Weights of a small mixture-of-experts language model, trained from scratch on English Wikipedia.
Size: 9 layers, width 384, vocabulary 46377, 76.9M parameters.
Experts: 112 SwiGLU neurons an expert, a softmax router.
Training: a variant of Muon for the experts, 283M tokens, 4323 steps.
Below are experts of layer 2 (counted from 0) of a mixture-of-experts language model. Rows are named router (the router's row for the expert) and show model dimensions 64-127. Each number is 128 + 24 x the weight over its row's rms, rounded and kept within 0 to 255.
After each expert's rows: "mostly gets" lists some tokens that are sent to it at least half of the time. This comes from a sample of Wikipedia text that the model never trained on.

# expert 24
router [138 150 102 139 144 139  89 109 179 124 143 148 143 161 130 119 154 151 111 136 129 122 167 141 120 152 123 113 130 114 121 112 103 162 117 120 146 132 145 135 133 140 158 101 183  92 117 177 110 141 138  87 131  95 168  95 150 121 154 144  96 163  92  61]
mostly gets: ".", "1", ").", "2", "3", " ."

# expert 12
router [112 138 103 167 116 147 137 121 151 133 109 137  94 149 173 152 155 100 161 145  99 100 135 169 145 132 132 136 109 135 105  98 112  92 130 171 135 120 115  89 122 122 196 109 107 139 163 119 129 111 132 141 134 143  95  80 130 149 156 165 141 140 175  99]
mostly gets: " of", " for", " and", " de", "ing", " several"

# expert 9
router [178 121  80 155 122 105 128 149 106 131 137 133 136 135  99 177 132 134 151 134  99 126 123 176  98 144  82 140  92 112 147 106 134 150 111  92 131  81 130 127 105 155 162 116 131 147 131 118 136 134  81 141 131 109 123 141 139 152 142 136 126 151 157 109]
mostly gets: " lb", " (", " an", " Azerbaijan", " Uganda", "ić"

# expert 25
router [104 142  96 122 155 134  93 100 165 103 132 142 132 147 161 106 136 157  82 102 116 100 163 150 104 138 124 117 160 119 119 125 142 124  87 139 150 131 157 128 141 143 161 144 139 128  96 165 163 108 171 108 148  91 154 105 125 132 136 151 106 118 132  87]
mostly gets: "0", "8", "9", "4", "7", "6"

# expert 15
router [141  85 177  75 188 120 126 137 117 162 180 117 111 143 154  84  87 130 139 134 135 170  96 114  95 111 164  97 103 177 152 132 122 133 125 158 104 162 112 165 102 133 112 154 144 109 141  94 120 140 129  97  99 154 118 134 114  91  86  98 130 108 122 116]
mostly gets: " film", "%", " album", "):", " published", ")"

# expert 13
router [161  81  88 137 143 117 104 115 111 110 123 130 119 153 111 123  91 123 133 119  88 125 148 154  96 105  92 132  91 130 146 110 131 188 139  83 146  96 135 108 113 157 165 100 122 136 132  92 131 149 109 121 120 115 110 127 128 182 135 134 141 131 133 118]
mostly gets: " that", " the", " this", " The", " This", " That"

# expert 28
router [167 161 112 142 118 120 174 124 150 139 127  67 112 113 121 150 121 110 147  93 132 117 111  63 168 146 143 128 117 154 184 125 148 112 101 103 115 101 137 123 156 143 149 147 151 141 137 114 117 177 115 138 129 138 135 146 131 109 166 131 138 164 131 155]
mostly gets: "==\n", " ==\n", "==\n\n", "===\n", "′", ")\n"

# expert 3
router [136  94  96 142 143  99 111 148 116 128 102  95  93 103 108 123 134 113 121 120 107 148 146 151 123 119 142 134  85 125 124 127 162 143 139  90 161 122 119 109 135 139 164 101 148 109 124 135 126 138  85 126 127 130 120 124  98 147 112 124 153 187 155  93]
mostly gets: " the", " |", " a", " The", " an", "The"

# expert 22
router [ 83 134 165 129 132 124 155 134 144 105 107 166 159 126  90 125 106 151 146 104 125 146 127 144 146 148 123 133 161 116 120 144 125 146 118 187 156 121 139 147 112 131  82 126 102 135 128 133 125 132 145 163 126 133  97 143 153 146 101 118 108 151 144 151]
mostly gets: " would", " out", " into", " about", " than", " have"

# expert 2
router [104 158 113 116  96 111 128 135 101  88  89 133 141 126 104  98 147 140  87 120 144 129 120 121  60 156 152  94 138 131 108 114 103 150 148 112 128 134 115 123 117 133 129 127 100 125 130 135 149 124 145 123 125  82 132 110 115 144 117 131 164  91 143 150]
mostly gets: "p", " c", "ul", " b", "ur", "ro"

# expert 19
router [128 107 104  85 101 166 137 105 151 139 150 161 107 170 148 112 152 136  95 163 108 108 158 104 118 155 142 106 118 105 129 118 151 148 130 123 118 184 126 134 142 144 135  95 153 124 145  83 132 123 136 118 103  93 181  98 146 146 128 118 115 138 157  92]
mostly gets: ".", ").", "\".", ".\"", " .", ".,"

# expert 29
router [128 125 145  69 122 148 119 167 149 153 139 140 119 158 168  98 127 110 135 164  92 140 118 157 128  77 109 147 106 124 169 115 102 158 102 129 112 134 107 138 127 120  82 199 117 130 118 103 136 162 134 117 113 126 129 135 114  98 138 114 103 150  98 142]
mostly gets: " and", ",", ":", ";", ")", " –"

# expert 6
router [ 95  81 120 155 125 152 106 156 101 117 121 118 137 137 145 124 142 153 111 148 162 138 164 105  92 152 127 140  97 134 137 136 102 128 158 125 117 137 119 112 115 115 116 114 157  98 154  96 126 132 105 187 116 146 125 120  98 140  79 134 158 119  99 129]
mostly gets: " Grac", " Ag", " Sam", " Ge", " Mad", " Sh"

# expert 5
router [122 138 101 110 135 133 136 108 128 139 146 137 121  98 103 149 136 138  92 109  98 156  99 159 146 118 158 145 114 132 148 130 127 106 151 147 146 138 115 124 157 122 154 146 135 143 115 143 122 135  80  91 156 128 105 110 162 121 139 165 114  94 113  88]
mostly gets: " States", " Germany", " France", ".S", " Union", " those"

# expert 4
router [162  94  89 138 139 114 138 119 101 116 108 118 123 149 108 181 150 135 129 130  94 120 126 155 114 133 116 131  96 132 186 122 115 180 146  96 129  69 133  99 135 138 163 121 132 115 116  97 144 119  86  98 134 109 132 137 143 153 116 127 131 152 189 106]
mostly gets: " be", "ali", " Wood", " one", " United", "ara"

# expert 16
router [179 109  84 134 121 117  88 132 127 130 107 132 132 156 108 153 135 143 134 132  98 119 105 151 130 131  94 156 103  92 159  98 140 157 119  86 122  98 132 106 140 166 164 121 159 158  98 113 125 122  74 122 140 107 109 120 136 146 140 140 111 156 165 145]
mostly gets: " the", " The", " March", "amb", "The", " Mer"

# expert 30
router [115  81 100 129 137 139 140 160  84 128 118 101 133 135 129 160 132 110 135 119 156  87  93 142 157 128  88  94 133 111 139 124 127 131 140 107  87 138 134 130 119 162 155 124 125 144 136 124 121  84 127 111 102 119 133 132 149 162 144 152 108 102 164 102]
mostly gets: " L", " W", " N", " K", " R", " J"

# expert 26
router [160 128 143 161 206 118 158 125 140 166 152 150 121 105 158 143 134 126 141 108 136 152 148 114 129 116 101 167 143 139 172 143 127 118 138 113 117  64 147 147 121 121 121 153 163 139 123 108 112 128 151 129 134 158 132 154 137 130 149 121 131 175 126 137]
mostly gets: " FC", " —;", " Cup", " football", " footballer", "|---|---|---|---|---|---|\n"

# expert 17
router [156 129 139 154 147 122 150 146 148 135 151 137 115 100 128 164 144 105 173 137 110 108 126 125 184 106 103 156 178 131 147 114 148  80 125 137 106  68 130  96 147 127 125 145 149 149 122 147  90 110 140 117 152 164 130 118 140 111 152 153 134 154 132 133]
mostly gets: " Cup", " FC", " —;", " station", " Championship", " ENG"

# expert 8
router [178 138 156 124 145 116 127 120 115 123 129  94 115 146 115 143 113 124 137 120 104 164  97 139 133 148  99  94 157  97  86 151 151 126 105 121 115 144 105 133 152 105 120 104 142 107 104 168  86 125 146  96 130 158 116 164 154  88 134 122 135 126 125 118]
mostly gets: " is", " are", " has", " have", " were", " name"

# expert 18
router [117 139 127 106 109 105 155  97 109 129 163 122 138 130  92 123 137  85 121 131 108 146 111 146 110 100 149 119 178 131  90 126 136 156 124  79 155 123 135 138 157 128 114 143 143 113 117 147 125  91 135 112 110 150  99 141 124 134 142  82 109  85 113 151]
mostly gets: " League", " University", " government", " city", " War", " station"

# expert 10
router [116 130 158 163 134 149 110 153 139 117  98 128 116 160 136 148 153 148 150 115  91  90 129 136 137 136 157 114 109 140  82 128  94 125 139 162 110 130 110 144 135  96 173 124 141 125 145 127 128 147 145 150 136 136 141 109 119 138 112 159 157 136 152 108]
mostly gets: " in", " of", " with", " are", "In", " on"

# expert 1
router [130 165 114 145 104 118 120 157 104 121 139 137 142 125 147 127 147  99 140 107 115 111 107  98 106 133 158 108 132 130 140 111  97  98 142 119 106 140 136 148 151 119  91 153 142 161 116  92 117  94 131  90 108 129 140 140 118 137 115 114 145 103 157 130]
mostly gets: "ai", "ari", "ri", " Washington", " Royal", " France"

# expert 31
router [119 107  74 113 144 141 103 103 153 127 159 108 101 159 114 145 106 140 112 144 156 104 145 133 142 133  88 154 106 122 177 132 121 118 116 117 102 162 135  87 111 115 131 115  87 154 157 151 131 158  84 165 150 146 143 135  97 108  78  89 150 158 144 126]
mostly gets: "|", " |", "==", "===", " He", "="

# expert 27
router [106 138 201 175 121 108 164 115  85  97 132 154 131 110 110 129  73 106 129 106 138 190 114 117 130 116 125 100 181 134  83 150 146 128 117 109 134 126 171 153 130 122  97 132 123 140 114 135 139  89 146 106 102 139  98 155 151 137 112 102 102  88 129 143]
mostly gets: " part", " work", " used", " won", " well", " released"

# expert 7
router [113 142 146 148  89 117 120 152 113 118 125 102 129 119  73 128 120 110 126 127 106 132 127 126 128 129 179 114  97 140 114 132 137 102 154 106 147 157 105 121 113  97  71 126 148 102 113 123 102 118 145 100 155 128 112 146 136 111 105 118 144  73 128 135]
mostly gets: " County", " House", " University", " Location", " Department", " District"

# expert 0
router [ 67  96 130 107 143 134 144 119  79 137 129 118 138 115 130 113 131 142 109 140 157 142 145 124  87 144  87 126 130 120 117 155 122 158 137 114 127 126 148 173 104 109 146 129 114 105 120  75 121 122  97 149 132 132 127 110 135 152  98 111 147 122  88  98]
mostly gets: " Street", " China", "SA", " Grac", " River", " TV"

# expert 23
router [118 163 149 109  72 139 128 123 166 113 112 125 148 121 138 161 128 118 143 135 157 111  88 103 150 138 141 130 110 136 125 145 116 107 178 152 123 168 106 142 163 118  99 121 103 162 116 127 164 110 140 179 127 121 126 144 114 120 181 136 121 119 126 149]
mostly gets: " of", " to", " from", " for", " under", " into"

# expert 21
router [156 111  76 134 121 101  98 131 113 111 105 131 136 141 105 162 118 121 139 152  97 119 122 137 116 133  99 162 105  97 169 106 136 164 133  88 124 107 140 129 129 146 152 126 114 152 113 115 118 127  78 122 131  84 140 109 139 163 135 117 129 152 165 128]
mostly gets: " Mal", "ić", " Uganda", " Peter", " Khan", " Johnson"

# expert 14
router [144 112 113 140 164 102 120 102 135 129 120 146 130 116  96 106  99 144  95 127 134 119 129 142 128 138 104 120 121 138 185 118 139 117 106 112 164 111 165 132 163 134 179 112 110 140 118 127  90 132 109  78 113  89 163 104 132 142 161 162 111 125 103 117]
mostly gets: " ", " (", "′", " −", " $", "("

# expert 11
router [149 117 115 148 117 137 122 119 141 110 139 120 132 122  92 101 129 154 109 107 168 134 121 149 100 120 122  95 107 113  79 106 179 105 105 105  94 136 118 140 119 112 149 104 118 120 137 191 172 108 131 126 159 101 122 153 143 135 118 141 132  65 110 149]
mostly gets: ".\n\n", " \"", "==", "\n\n", ".\n", "==\n"

# expert 20
router [117 126 104 135  84 146 113 123 147 135  87 180 144  93 152 130 125 134  98 130 143  95 145 124 113 146 143 123 134 121  91 120 141 138 131 129 116  93 127 133 102 153 121 134  97 133 140 122 142 118 125 159 131 150 160 144 118 140 155 116 146 189 140 193]
mostly gets: " to", " for", " from", " with", " not", " at"